Experts of a small language model.
Size: 8 layers, width 256, 44M parameters.
Below are experts of layer 3 (counted from 0) of a mixture-of-experts language model. Rows are named router (the router's row for the expert), gate (a neuron's input weights, with its number), up (a neuron's input weights, with its number), down (a neuron's output weights, with its number) and show model dimensions 0-255. Each number is 50 + 10 x the weight over its row's rms, rounded and kept within 0 to 99.
Before each expert's rows: a language model's description of what the expert responds to; "raises" lists some tokens whose logits its average output raises strongly, later layers aside. This comes from a sample of Wikipedia text that the model never trained on.

# expert 40
What it handles: Prefixes, list dashes, digits
raises: " ", " |", ".", ",", " (", "a"
router:36 44 51 61 48 59 46 68 66 67 52 43 60 52 64 57 47 38 47 39 26 58 34 44 42 49 62 42 47 45 45 55 37 40 47 60 44 32 50 41 44 53 36 65 54 36 45 59 43 63 51 70 51 55 52 42 48 46 47 33 37 52 48 57 65 51 57 65 53 52 60 60 57 42 62 50 46 46 55 44 55 55 55 81 53 58 57 53 58 34 48 38 47 54 34 43 45 67 65 40 33 64 41 40 68 37 48 42 46 54 56 30 55 51 47 63 40 36 63 47 43 50 53 63 51 33 64 61 51 60 28 57 51 38 46 59 56 54 45 68 43 44 34 80 34 55 37 51 40 60 75 52 58 63 60 35 51 60 54 45 57 44 51 50 53 44 55 56 58 55 54 52 47 40 56 53 57 54 56 59 52 48 39 47 51 53 31 52 55 41 61 48 71 52 61 39 27 61 47 65 50 60 54 53 55 42 50 63 50 66 44 58 54 61 37 47 45 41 54 58 56 47 60 42 31 31 45 51 50 38 33 44 66 45 50 41 44 62 48 56 65 39 32 48 58 61 43 34 60 71 51 60 49 48 37 45
gate0:40 59 43 51 64 65 55 43 41 41 57 53 47 52 54 51 58 53 47 46 53 51 38 74 51 57 45 41 68 66 43 53 49 49 59 67 42 45 40 29 66 36 44 40 27 56 49 51 61 49 36 51 69 42 47 54 51 48 37 45 57 61 62 43 42 58 45 46 40 44 58 65 81 48 50 58 40 52 42 58 39 56 51 57 45 40 21 42 30 60 44 57 48 40 50 55 48 35 38 47 41 31 47 46 44 65 34 48 53 34 55 51 48 41 45 54 40 83 29 61 51 46 61 47 70 79 60 47 57 30 47 35 60 53 48 55 50 53 48 28 44 57 50 40 53 55 69 20 62 59 54 44 74 39 48 64 64 59 61 49 36 59 53 47 42 53 53 41 50 43 41 53 48 53 42 49 41 49 53 51 63 64 58 41 25 40 59 57 49 50 50 56 47 55 59 44 53 43 42 41 40 47 45 46 49 51 57 44 52 41 45 63 47 53 72 53 54 69 54 57 33 48 48 51 63 52 55 46 42 41 49 55 53 48 38 53 48 47 44 50 50 61 54 55 52 45 51 76 41 48 47 43 51 31 57 45
up0:47 59 54 42 37 51 58 55 45 45 39 44 42 61 51 48 48 62 50 49 76 59 32 67 33 50 37 64 54 56 36 44 35 64 44 37 63 30 51 53 64 54 48 35 50 52 51 56 54 53 21 40 48 56 38 53 59 54 39 49 72 49 36 41 32 35 32 61 42 64 46 56 53 46 35 53 48 58 41 58 56 37 41 51 54 57 41 47 59 58 51 39 43 48 40 54 49 61 53 54 59 39 45 48 37 40 36 59 54 39 41 49 40 48 42 32 65 75 37 54 39 53 60 54 41 50 68 60 35 53 65 34 51 54 42 43 63 57 66 37 55 45 48 28 41 59 63 39 39 53 39 65 46 29 68 46 46 58 59 56 67 52 48 47 54 39 62 40 48 67 31 54 43 49 46 53 51 35 50 40 55 52 40 45 58 50 71 66 60 40 31 43 45 47 49 54 58 44 63 46 48 48 39 35 36 54 55 56 52 60 48 55 47 54 69 64 52 53 44 46 40 37 54 58 48 54 56 54 47 69 51 55 36 25 38 53 59 50 39 38 30 57 55 53 58 46 53 52 31 45 59 51 60 45 50 44
down0:69 53 51 24 47 41 60 42 49 38 82 37 44 56 44 47 36 65 57 53 48 72 48 36 57 62 64 44 46 61 46 56 35 51 43 32 46 41 57 61 59 68 57 50 51 45 37 41 43 40 48 47 27 62 57 38 51 70 35 52 45 45 59 56 52 42 37 58 45 56 74 46 53 48 51 53 66 54 68 83 41 41 52 54 54 38 55 36 48 44 49 37 53 52 47 43 40 59 50 36 31 62 45 48 45 56 61 35 39 41 44 50 50 45 45 57 40 33 48 63 65 55 50 65 55 56 53 47 46 44 38 44 46 48 55 60 62 43 55 65 46 53 48 40 57 55 30 52 74 65 61 54 55 39 66 45 45 54 50 40 44 60 78 47 47 38 51 66 60 65 49 68 46 54 50 49 68 58 64 56 53 53 50 29 69 38 49 41 59 46 41 53 51 50 42 50 44 41 41 48 52 58 47 60 54 41 55 44 47 50 52 44 51 47 64 38 57 58 58 52 62 60 27 61 38 51 57 56 36 53 51 64 59 50 50 52 50 40 65 39 49 54 60 54 61 68 51 57 45 42 42 65 47 36 61 59
gate1:41 68 52 58 33 48 52 44 49 43 42 48 47 46 39 40 48 74 47 61 69 53 44 44 57 46 42 39 58 76 50 58 40 59 70 58 55 71 53 49 56 46 39 60 53 47 39 51 69 55 32 44 59 42 63 55 40 42 65 72 51 49 45 61 64 65 47 41 43 61 61 58 44 67 39 44 58 54 53 42 59 62 59 28 54 49 35 43 47 50 47 32 55 50 60 35 52 48 38 61 60 36 43 42 46 42 54 53 50 53 68 66 44 50 60 56 56 54 41 58 58 55 62 48 46 48 45 52 50 40 41 44 58 60 59 46 47 63 63 39 54 64 57 44 53 63 69 35 60 42 48 49 47 27 38 54 51 45 59 55 50 48 35 57 58 67 43 61 42 57 39 49 51 36 45 39 48 21 46 60 50 53 38 43 25 48 54 50 61 48 59 36 59 38 54 63 40 61 52 39 42 37 42 67 47 44 46 48 47 44 56 51 51 36 42 58 63 58 48 46 53 39 74 52 56 52 55 50 23 47 54 68 61 46 58 67 79 55 48 49 60 76 44 59 50 47 43 55 50 59 42 42 41 60 56 45
up1:60 37 63 63 62 60 56 64 37 53 25 77 58 47 58 54 63 39 44 62 59 32 65 70 52 49 48 55 49 38 58 47 62 57 72 62 42 43 65 46 49 66 27 32 54 56 65 53 55 61 56 48 49 45 50 60 73 63 42 53 63 35 45 24 41 46 63 43 61 37 47 46 52 59 30 58 46 46 38 40 38 57 54 47 44 60 43 51 49 66 48 41 47 47 58 59 53 44 68 53 63 35 42 58 50 46 57 63 50 55 64 59 38 48 66 47 40 67 44 63 48 41 50 59 52 56 44 61 50 39 67 54 37 46 60 38 46 62 57 53 62 58 51 56 51 44 55 50 48 48 35 30 46 76 47 32 50 38 53 53 39 59 37 43 38 53 65 48 38 50 45 58 62 50 47 37 52 38 48 40 55 49 39 57 33 46 61 49 30 51 61 55 43 55 49 64 44 70 62 35 41 49 48 49 62 51 42 53 35 53 36 32 49 41 34 49 41 44 58 50 39 52 60 72 45 45 42 38 46 60 50 52 58 53 61 58 48 50 30 57 53 41 55 45 40 48 55 67 52 43 44 54 55 58 51 48
down1:49 49 54 30 34 39 65 46 30 42 48 34 55 54 53 64 51 53 48 48 59 55 62 37 42 47 42 59 62 42 47 36 41 40 48 47 58 44 49 57 33 42 32 49 45 59 75 68 64 44 44 60 51 46 45 41 63 49 54 55 50 57 59 53 51 60 58 49 64 48 42 53 52 47 44 50 58 50 47 60 36 54 59 47 44 46 63 56 65 32 68 49 59 55 64 62 59 47 46 59 55 41 37 62 40 39 58 47 57 36 56 50 42 28 39 35 48 45 26 53 56 60 45 51 36 43 59 21 39 45 46 48 34 66 55 42 44 62 46 55 48 49 50 52 40 59 65 48 70 54 52 52 64 50 42 49 53 36 65 37 49 63 38 51 45 62 56 72 72 47 61 52 47 59 60 53 47 56 30 33 42 39 69 59 56 49 53 61 38 44 61 43 56 75 41 54 62 38 47 27 47 49 27 49 53 47 52 43 37 51 56 48 44 54 44 48 44 61 46 51 51 60 37 45 48 40 68 57 44 46 51 46 43 69 54 62 48 51 52 43 30 49 46 61 37 72 49 49 53 64 42 43 44 83 46 46

# expert 13
What it handles: Percent figures and place nouns
raises: ",", " w", " ", " b", " ("
router:42 50 53 59 48 55 58 61 27 55 46 63 51 35 48 50 53 57 50 52 71 64 35 64 49 49 56 51 61 59 47 49 52 59 41 57 51 53 51 40 59 55 48 61 58 43 57 43 31 39 49 45 47 52 47 59 71 53 39 59 41 44 41 45 64 57 43 33 31 59 41 38 38 39 40 44 56 41 54 74 60 48 69 57 35 54 49 42 53 60 53 39 41 46 42 56 54 32 56 56 51 49 49 68 28 49 29 24 39 47 59 43 36 42 57 39 42 38 50 53 48 44 66 43 42 64 53 50 68 45 56 44 47 55 31 43 45 32 51 43 54 55 66 44 44 49 70 40 51 44 56 63 52 30 42 58 62 32 58 68 58 43 57 43 52 59 59 41 38 47 70 53 63 39 48 47 46 51 51 42 44 40 61 39 53 37 43 50 43 51 44 63 65 75 59 41 68 43 43 63 57 58 52 36 52 65 48 40 57 41 48 48 58 50 32 57 54 45 35 60 62 43 39 63 44 33 51 36 50 48 39 63 50 35 48 67 38 44 44 47 36 41 44 56 48 42 57 51 48 39 66 40 49 36 74 39
gate0:57 50 40 62 43 35 55 48 49 64 54 49 55 32 57 65 50 53 41 54 69 57 26 46 54 31 48 50 43 48 37 54 39 55 47 68 46 61 42 42 26 60 57 51 59 68 46 46 64 44 46 52 36 12 74 37 47 61 55 50 45 43 50 54 68 62 42 40 42 53 52 48 43 56 58 64 62 35 62 57 59 52 64 52 55 49 46 51 28 41 53 52 49 49 53 60 32 54 56 51 50 64 58 40 55 59 48 42 45 41 59 62 55 47 31 60 48 40 48 54 51 41 58 58 35 35 70 51 55 35 42 39 53 69 63 55 57 45 43 53 50 46 53 47 50 35 50 44 61 55 54 48 57 31 65 32 53 53 45 54 63 41 35 53 64 50 56 63 34 55 50 40 29 55 59 33 65 32 53 36 42 28 54 51 46 44 57 51 48 50 60 65 57 51 50 58 47 44 43 48 41 51 44 69 32 53 55 56 47 59 39 40 49 49 46 58 64 65 57 52 56 44 68 50 41 52 58 52 38 53 41 51 43 57 35 65 45 35 52 58 58 56 36 57 60 45 35 38 64 46 55 67 27 51 52 35
up0:55 59 53 53 52 67 52 46 63 28 54 46 35 63 34 44 56 50 40 49 45 50 54 33 69 62 53 52 57 44 58 56 50 40 54 54 57 37 46 58 61 42 50 69 53 56 56 41 38 60 61 53 48 70 18 70 37 45 38 48 37 48 59 41 42 51 48 56 46 49 54 44 42 66 39 41 56 59 45 55 34 43 49 45 52 34 68 52 63 38 53 40 49 54 71 62 53 51 52 46 49 37 52 60 48 46 49 60 64 60 49 44 46 61 77 61 41 50 64 42 60 45 52 47 62 56 43 52 52 52 44 50 50 33 25 47 58 65 40 61 43 51 60 57 66 46 35 66 47 49 37 41 42 51 33 47 43 47 57 47 44 71 60 47 30 50 36 71 48 48 65 70 68 56 45 48 38 49 57 50 50 50 48 43 64 57 50 42 57 47 48 26 51 37 62 29 56 41 51 35 34 49 25 46 52 57 62 50 41 57 66 47 47 42 45 43 44 44 43 41 47 46 33 60 56 48 60 42 56 44 67 60 61 47 70 51 54 44 63 40 39 41 56 42 58 55 56 44 58 50 51 32 71 46 57 59
down0:56 69 58 53 32 44 54 43 49 36 57 44 63 50 33 38 61 51 51 47 70 57 54 52 39 51 50 39 40 42 39 36 61 33 44 47 38 50 40 33 43 55 49 45 35 44 51 58 54 78 66 52 45 51 39 51 54 45 54 57 47 49 59 49 51 54 57 35 43 46 81 52 63 61 52 45 38 66 47 58 49 37 41 32 43 56 53 53 35 51 65 63 48 55 55 60 51 51 51 44 58 40 35 56 45 40 50 38 49 48 61 56 47 58 50 50 55 34 49 45 47 46 31 43 64 47 38 38 54 53 41 39 46 50 53 50 48 51 57 74 55 43 44 62 71 51 44 45 31 43 45 37 50 67 58 53 64 39 50 46 50 42 58 41 52 57 41 51 44 63 45 52 50 46 49 63 59 47 53 43 48 50 49 63 40 51 42 34 60 79 45 53 29 26 42 51 59 56 75 55 43 51 54 43 46 62 49 43 49 29 76 45 64 28 34 34 60 33 50 67 39 64 37 53 49 45 42 51 44 51 61 73 61 69 41 67 45 40 47 75 42 45 58 50 52 42 54 52 59 51 51 61 43 59 47 43
gate1:41 45 48 54 38 53 52 59 46 49 43 51 69 42 52 36 36 30 34 33 57 45 63 38 60 51 55 45 46 41 40 59 40 42 29 60 47 48 55 50 64 68 57 51 61 57 41 43 41 49 67 51 51 46 51 48 57 56 60 44 68 35 45 69 51 58 50 47 39 41 44 56 53 56 44 56 61 51 55 39 73 35 44 52 42 68 51 47 59 58 63 40 40 46 57 56 40 61 63 62 44 49 46 58 54 72 58 68 40 58 47 52 51 41 54 57 56 40 55 49 55 46 47 73 65 40 53 51 50 76 53 39 58 68 56 51 57 40 54 70 37 50 47 34 51 54 65 52 63 58 62 62 53 34 74 55 55 49 29 55 46 42 46 41 45 41 38 51 48 39 51 16 76 68 46 41 49 45 55 54 50 46 48 48 67 51 69 30 45 44 50 39 44 46 48 44 48 39 46 56 39 55 42 55 56 67 54 50 45 59 51 29 32 58 59 41 61 61 64 45 52 36 58 46 52 50 57 42 65 53 42 53 45 58 50 34 55 51 37 45 24 44 39 41 68 57 44 53 54 55 34 61 50 47 46 42
up1:59 46 48 43 53 45 55 59 54 34 49 61 41 46 43 55 60 73 67 66 59 58 54 52 51 56 43 53 36 40 55 43 38 51 73 26 36 32 46 56 37 41 41 60 41 57 57 48 60 55 49 36 48 62 44 47 52 38 55 51 36 60 51 44 46 48 58 61 60 53 55 48 57 60 52 46 49 55 41 39 42 60 48 55 34 51 51 46 67 49 45 59 43 38 53 61 65 27 43 42 55 31 51 51 49 43 48 54 66 52 48 64 60 65 70 51 40 61 42 52 54 55 40 26 41 49 37 51 51 35 41 50 58 26 51 33 42 67 58 37 58 54 47 67 47 43 44 48 46 64 42 51 50 55 26 53 40 40 54 41 47 73 48 29 33 46 58 48 49 46 51 71 39 44 50 41 53 51 44 58 47 69 46 45 56 52 37 46 43 48 46 48 53 51 40 62 34 59 55 45 49 48 44 44 49 38 39 47 51 34 48 62 58 42 49 64 35 53 43 63 41 54 52 48 39 45 39 62 20 57 51 41 55 41 48 59 53 54 64 64 66 66 72 60 22 49 59 62 47 72 47 41 47 69 47 57
down1:56 53 36 63 48 35 69 44 67 46 59 44 53 51 48 62 31 50 53 42 47 55 50 38 41 49 57 56 47 37 26 52 40 47 52 36 47 42 43 65 51 41 50 62 55 60 45 51 55 55 36 67 48 48 59 29 58 46 49 57 39 43 52 45 43 63 45 50 45 39 43 51 65 48 50 60 60 36 45 56 34 41 60 48 75 48 49 38 67 49 49 35 35 59 45 47 46 60 47 45 46 60 43 42 44 33 56 56 73 40 34 36 43 51 49 44 55 32 48 52 54 57 36 52 41 49 22 45 41 54 37 66 45 37 65 50 51 30 56 46 55 61 52 39 41 54 54 51 53 49 59 68 58 55 43 36 44 47 55 49 59 49 55 40 50 54 47 57 40 58 59 55 50 44 48 43 47 49 45 48 47 48 34 71 36 24 53 48 37 76 56 47 61 46 23 54 48 55 52 59 42 43 50 59 40 51 25 58 53 62 62 47 46 55 42 54 47 51 52 32 56 50 63 49 57 44 49 43 27 70 42 32 59 53 68 67 36 56 50 52 49 35 33 58 57 44 58 55 60 42 46 37 73 24 44 45

# expert 1
What it handles: Name-ending word pieces
raises: " (", " ", "."
router:34 69 59 49 58 28 43 62 45 56 39 48 56 55 46 63 59 47 65 52 60 57 62 60 67 52 45 58 54 32 62 47 69 33 62 43 52 57 56 62 54 29 51 61 55 37 52 51 58 39 56 54 58 58 54 48 53 53 52 37 45 42 45 29 34 56 64 61 38 50 52 49 59 32 44 52 51 38 61 45 40 54 52 44 34 53 59 57 61 48 76 56 51 36 39 57 51 38 55 59 64 48 43 64 41 51 71 35 39 60 53 55 40 55 52 57 49 48 48 50 45 60 47 45 39 66 59 41 55 55 60 36 51 40 37 72 43 47 44 53 44 45 59 51 62 61 67 51 49 42 42 61 56 61 50 55 50 50 58 49 58 66 29 47 49 53 62 55 44 44 48 39 39 56 57 49 38 44 55 79 58 58 56 47 72 53 42 46 41 36 47 84 44 57 53 48 74 76 57 38 38 62 36 48 51 50 47 34 50 50 41 47 45 63 62 50 57 36 49 58 49 65 45 48 62 38 55 66 68 69 51 50 56 38 51 40 55 60 46 61 60 62 65 47 46 44 44 53 48 40 36 46 60 63 59 56
gate0:46 40 48 47 59 37 47 54 32 43 47 30 58 46 56 44 40 46 45 41 57 50 43 72 56 34 50 59 60 37 42 56 41 64 42 38 50 48 58 53 55 38 48 37 48 61 49 47 46 46 45 42 41 43 58 61 51 48 49 58 64 36 34 45 55 61 45 56 27 36 50 51 53 45 30 77 37 48 51 54 42 51 39 40 55 71 55 49 55 47 45 40 53 45 57 55 36 46 46 71 51 45 66 47 49 51 60 57 42 52 64 56 59 60 39 39 56 52 62 42 40 45 53 54 29 52 47 43 78 76 62 54 51 32 43 39 53 55 49 49 59 45 62 49 37 43 47 49 38 36 64 45 57 53 62 30 50 62 43 61 48 49 57 63 55 51 36 62 41 36 32 57 41 52 52 52 50 54 30 55 53 67 57 67 58 46 48 78 47 50 60 59 41 66 63 36 32 44 66 50 49 29 44 39 54 51 53 60 60 52 39 47 55 61 47 65 57 33 65 51 37 47 39 38 57 67 63 52 74 67 51 56 48 45 72 58 56 48 47 44 39 65 59 43 58 39 52 46 55 40 43 65 52 59 47 59
up0:41 42 38 62 50 57 31 53 57 63 69 56 40 56 33 61 52 66 66 28 20 71 36 26 60 50 46 55 53 66 51 49 39 45 50 56 46 61 40 45 46 67 60 52 53 45 45 39 37 43 55 58 59 54 42 57 48 45 54 38 39 71 60 48 46 82 38 46 60 64 46 46 60 60 59 35 57 55 40 41 49 36 61 46 53 41 43 50 44 54 47 60 59 69 52 36 53 56 36 43 54 49 54 43 49 43 47 60 73 59 38 40 43 51 40 52 44 42 41 60 63 64 56 63 47 54 50 47 41 36 39 51 37 55 50 60 52 52 43 51 48 57 30 47 60 47 43 38 57 56 44 82 40 59 36 50 59 52 59 42 39 42 54 43 67 54 68 44 42 44 56 48 40 50 50 50 52 53 59 45 48 44 73 31 53 60 40 24 61 47 44 48 48 57 44 52 71 39 39 57 73 46 43 58 42 48 60 39 52 57 45 52 37 47 70 43 55 57 36 36 47 59 46 55 54 54 43 38 38 43 44 54 44 45 42 39 44 32 46 49 56 45 40 65 53 44 55 45 48 45 61 38 45 51 47 43
down0:57 53 47 45 59 33 42 59 56 53 68 52 39 43 80 49 44 34 45 32 23 39 46 54 40 25 49 43 42 46 65 62 32 43 41 43 44 21 42 51 48 44 52 50 49 63 55 38 69 61 44 50 41 45 50 55 48 50 46 43 48 61 57 60 37 44 50 54 38 59 69 63 47 46 60 60 62 47 42 38 54 44 51 58 64 57 46 32 51 55 36 61 44 54 37 45 26 51 46 55 41 40 52 44 39 48 32 57 39 46 51 40 38 35 51 45 57 54 31 69 62 36 37 48 45 66 50 66 29 67 50 58 58 66 65 39 55 57 51 53 70 42 37 55 57 61 46 60 70 48 73 37 56 51 54 48 53 43 47 51 52 41 55 50 53 53 42 66 25 35 49 54 53 47 56 45 63 54 43 39 59 54 65 59 44 44 44 64 51 52 51 67 61 55 41 55 38 47 38 58 51 43 56 57 30 58 54 50 58 63 61 45 47 63 47 51 63 57 58 61 42 40 52 54 49 58 56 41 41 57 47 49 43 48 58 42 69 42 55 78 60 42 42 54 55 48 50 56 42 44 51 58 59 56 61 50
gate1:54 45 50 59 30 53 58 46 59 49 53 57 45 35 27 42 40 47 54 66 43 64 45 41 42 57 52 61 56 64 35 53 47 55 50 60 53 44 43 41 43 57 60 51 49 58 30 50 58 57 59 48 42 52 46 40 42 43 35 42 77 30 39 58 48 45 48 46 34 41 50 63 45 57 56 67 41 57 33 55 61 43 47 58 61 59 49 32 46 57 47 51 45 66 41 49 43 46 43 56 29 38 52 47 53 52 39 67 40 32 54 48 50 43 53 45 62 47 45 57 50 47 56 66 47 26 60 48 48 67 26 30 57 53 46 46 60 67 42 52 44 60 48 60 42 47 51 38 67 41 47 52 57 35 50 56 57 55 41 61 58 57 65 52 41 53 34 50 52 48 50 55 66 39 54 48 63 56 42 41 42 48 39 45 46 55 51 59 54 63 56 40 55 45 59 49 32 39 65 47 52 42 52 59 42 65 37 44 42 45 62 41 44 47 63 67 60 58 55 45 57 27 58 60 43 66 51 37 39 28 64 53 40 44 67 71 64 26 48 47 36 59 44 58 62 30 44 40 76 62 49 52 46 61 43 31
up1:46 68 43 32 54 32 34 43 45 40 57 48 64 61 56 31 66 59 63 44 58 37 64 55 36 51 51 51 53 52 40 60 34 44 55 58 53 45 46 53 62 54 43 36 50 53 59 74 69 58 53 47 44 54 48 41 49 66 34 53 43 43 56 47 62 33 43 42 32 42 60 55 54 53 48 66 63 58 45 48 58 57 38 38 59 49 51 50 73 58 66 36 63 50 50 53 48 61 58 28 56 43 41 51 48 45 78 54 39 37 51 53 48 38 42 56 66 55 54 50 38 48 52 47 39 43 41 53 60 83 41 52 41 50 47 51 58 43 40 36 57 65 72 43 53 51 46 50 58 87 41 46 57 54 49 48 37 58 29 52 64 63 57 57 55 53 53 63 72 47 34 36 49 49 51 48 37 52 46 51 49 62 46 51 38 44 64 50 42 42 49 56 31 36 58 46 55 65 39 48 54 48 25 53 47 50 47 52 66 48 47 46 54 48 49 53 57 56 44 53 51 45 47 46 55 51 47 44 39 61 46 47 40 64 53 47 48 42 35 53 69 44 47 54 43 33 68 37 58 39 40 41 61 33 31 45
down1:54 53 43 35 41 62 53 52 60 48 37 53 65 44 16 49 53 50 47 47 60 57 53 43 38 40 46 49 47 47 48 61 45 65 49 48 24 38 53 57 69 44 47 49 24 65 62 49 47 58 56 61 47 38 52 42 34 50 49 43 50 54 50 39 54 50 44 54 44 41 42 61 62 54 69 64 33 50 38 62 38 62 55 38 54 56 44 33 54 63 56 40 45 50 50 47 45 74 43 42 55 56 41 61 53 55 55 35 46 46 51 65 51 37 53 65 69 39 54 54 52 49 46 54 41 32 46 62 62 56 36 54 50 37 62 45 52 67 53 45 52 33 65 65 46 68 42 44 49 77 49 52 62 49 41 53 53 34 51 49 48 54 37 42 33 63 54 56 35 33 38 48 52 65 37 57 61 64 50 50 53 53 46 51 51 57 64 45 42 64 55 54 46 37 47 50 45 56 43 33 42 44 44 32 69 58 48 66 54 37 47 47 37 44 48 55 49 38 52 50 33 29 44 34 48 52 43 40 58 59 61 48 58 60 40 41 56 44 43 52 44 38 53 63 52 75 61 48 46 68 41 19 51 55 39 42

# expert 22
What it handles: Geography, routes, distances
raises: " ", ",", ".", "-"
router:43 54 71 50 67 46 45 53 29 58 48 49 75 44 43 51 53 62 70 48 44 43 55 42 56 56 50 39 59 53 49 47 50 58 47 38 58 65 46 60 65 54 49 48 51 58 73 50 35 41 48 46 47 69 46 53 50 57 37 48 41 26 39 43 54 46 35 18 47 47 51 54 44 59 53 56 60 42 54 56 61 51 55 41 39 52 46 53 51 41 42 49 59 42 61 44 62 37 70 53 46 41 59 56 36 48 52 59 44 43 64 25 33 43 56 36 41 45 52 63 48 54 60 47 53 43 49 46 63 52 67 47 44 66 49 42 57 38 62 48 38 53 83 50 51 24 52 53 66 49 51 57 40 62 45 64 31 40 50 54 76 53 62 58 50 45 64 64 45 48 60 63 50 45 50 60 64 59 59 48 60 46 59 51 55 61 42 39 52 53 48 39 43 50 67 48 30 57 42 57 43 38 44 51 43 47 52 29 54 39 47 55 49 64 48 47 53 48 53 56 64 48 41 64 65 47 51 39 38 59 30 60 45 40 60 82 47 53 45 58 63 43 45 62 47 51 51 70 45 49 40 59 44 53 71 43
gate0:56 44 48 44 65 43 55 52 41 40 57 70 55 46 37 52 47 74 54 63 57 62 43 59 41 49 56 54 49 31 53 55 42 44 61 30 48 42 35 35 27 45 35 57 43 42 62 59 57 55 61 53 51 54 57 48 58 51 65 62 52 36 42 65 54 33 46 58 56 57 77 55 52 61 59 31 48 38 47 46 47 51 38 56 31 59 31 48 70 55 57 67 47 53 55 41 40 44 44 56 46 37 47 33 54 46 54 44 55 46 47 43 52 45 64 36 30 49 64 52 86 36 53 50 67 67 52 44 47 62 46 43 53 48 53 50 58 46 47 47 41 42 50 48 39 48 55 42 41 67 53 44 35 56 46 62 61 25 18 58 45 58 42 65 45 51 46 40 32 42 56 32 56 54 59 57 69 53 53 55 52 43 52 39 63 58 39 47 38 41 45 46 50 56 46 58 39 38 63 39 50 45 52 53 44 48 35 47 39 63 49 52 62 48 40 57 48 57 49 43 49 30 49 36 42 44 36 48 59 60 45 48 42 66 52 47 59 51 47 52 39 36 61 39 47 49 49 35 52 62 66 33 44 27 49 54
up0:42 64 54 43 51 81 58 40 61 78 41 50 52 49 49 20 52 37 53 54 39 54 50 68 46 50 45 72 50 51 50 65 51 42 50 70 53 57 43 57 54 46 42 43 47 64 49 59 48 56 39 51 42 46 44 41 42 43 43 34 58 47 46 59 34 25 51 71 64 48 59 54 38 33 52 42 46 60 33 46 49 52 65 43 45 54 57 51 59 44 67 47 38 35 38 71 53 70 34 48 50 44 26 44 61 58 38 51 47 62 40 56 57 53 36 39 43 50 66 51 49 49 35 46 64 53 57 69 49 50 44 44 59 70 60 61 42 49 58 69 72 63 52 37 36 61 45 43 55 50 54 45 48 38 48 45 31 60 61 40 53 50 39 62 51 55 42 58 59 57 23 55 62 52 46 58 49 60 49 46 43 62 35 50 50 34 52 57 52 52 42 67 43 53 43 57 46 32 51 39 61 48 40 50 59 52 43 46 55 39 46 53 52 53 60 33 28 53 62 43 49 59 60 64 49 43 56 49 57 45 45 54 58 49 55 59 51 48 52 68 44 43 65 46 53 57 62 61 56 66 49 50 37 30 44 59
down0:51 56 59 60 38 47 59 46 68 60 36 43 56 56 41 44 53 54 57 38 43 62 31 66 67 40 53 46 49 43 53 48 56 43 51 53 57 55 36 56 55 62 59 46 52 56 55 42 44 47 55 56 51 60 66 21 25 51 36 50 55 63 57 43 42 56 55 39 51 50 36 68 55 63 46 41 67 64 47 68 55 63 52 58 56 40 59 46 49 54 46 33 41 63 39 43 61 53 50 36 54 56 45 51 44 46 59 34 63 54 44 43 60 59 56 54 42 39 53 29 54 59 47 57 54 55 60 48 36 55 34 46 48 44 40 53 54 67 60 41 33 30 50 60 52 38 53 66 45 54 50 62 57 44 51 45 45 57 57 42 34 60 51 41 17 49 64 54 50 40 42 18 46 65 44 61 52 48 33 49 56 66 62 36 46 49 47 49 56 39 63 48 65 67 57 63 34 36 56 47 38 56 56 41 62 39 36 39 39 47 49 41 43 35 57 52 37 44 43 47 44 39 49 62 46 60 66 44 54 42 55 60 46 57 64 39 45 56 74 32 32 42 55 48 51 37 56 39 29 62 44 39 33 53 42 51
gate1:47 55 53 44 53 43 64 62 38 48 40 57 56 49 52 49 51 53 49 55 38 30 56 34 56 59 61 48 35 37 62 43 23 54 47 29 50 43 41 66 62 47 52 42 49 63 55 34 48 54 50 51 51 68 66 55 52 41 40 30 43 60 52 51 49 46 55 62 63 46 54 57 39 43 47 41 54 54 51 46 66 67 43 46 74 48 46 44 63 58 41 64 43 42 48 57 26 51 44 63 46 36 44 39 58 61 49 53 45 65 56 36 58 39 45 59 44 61 46 42 64 69 49 60 50 60 45 57 56 51 59 43 45 55 64 42 61 52 79 47 36 40 59 66 54 60 58 36 50 60 59 46 57 66 59 54 59 41 44 32 46 48 42 39 51 52 44 35 44 49 46 37 52 50 42 69 39 60 54 30 48 40 43 61 43 51 50 46 61 47 56 45 44 53 65 61 18 42 59 42 67 49 43 48 50 59 44 43 41 49 65 68 50 46 56 50 38 58 54 36 60 29 47 55 42 66 39 54 51 44 56 63 50 28 56 47 67 71 65 39 55 47 51 43 62 42 57 52 37 51 45 55 52 29 72 54
up1:54 51 51 44 51 49 46 49 32 46 42 45 57 52 58 53 46 54 52 45 31 27 72 45 68 56 52 49 32 42 48 50 42 55 44 46 63 41 49 73 67 36 56 47 48 43 45 45 30 43 56 30 46 66 61 56 60 60 41 30 33 57 61 46 52 51 57 51 61 49 56 51 45 42 48 43 54 41 50 43 64 63 42 48 76 44 46 50 48 57 48 63 40 43 66 62 34 44 40 62 54 32 57 41 61 57 57 62 52 60 62 33 55 41 47 51 44 59 42 42 67 72 58 58 46 59 47 49 56 66 68 34 55 44 63 57 52 42 63 56 36 50 57 58 63 64 49 30 46 54 57 54 57 64 43 54 55 40 39 29 51 41 33 48 52 54 41 42 50 56 59 45 42 40 38 56 44 63 61 34 47 45 47 68 59 49 50 37 53 47 53 55 45 38 76 51 27 52 53 52 63 49 45 49 48 53 34 32 60 46 63 64 52 50 48 50 41 54 44 28 63 44 51 51 29 56 46 51 45 50 61 63 49 33 51 48 55 63 67 44 51 44 54 41 56 47 56 42 36 38 51 53 57 27 78 46
down1:61 31 56 46 32 36 39 54 40 50 44 64 57 60 63 63 39 65 43 55 52 50 53 72 33 39 45 67 49 56 52 26 51 33 57 55 51 66 47 58 71 45 53 51 60 50 47 55 48 51 41 49 32 45 71 61 41 63 52 53 52 52 43 30 48 65 47 60 59 43 54 51 46 73 49 65 56 43 32 49 49 51 60 44 15 64 36 50 54 64 60 48 41 54 56 49 48 45 42 38 51 38 39 54 51 29 59 52 47 44 71 47 45 26 49 24 44 38 36 45 52 47 31 45 45 56 52 49 49 45 50 53 49 45 56 49 56 65 40 62 45 58 39 47 60 78 62 52 53 46 43 49 49 48 54 58 43 53 51 41 42 61 47 31 56 30 39 53 38 41 45 38 58 42 55 53 56 55 68 51 58 41 37 49 55 57 71 53 53 39 41 76 51 43 52 51 35 54 51 59 53 53 33 61 50 51 51 64 54 46 56 53 35 44 62 62 67 65 53 62 57 45 49 53 56 62 53 34 49 46 58 45 45 70 39 69 41 60 51 50 59 49 59 48 42 53 61 55 49 54 60 50 45 48 44 33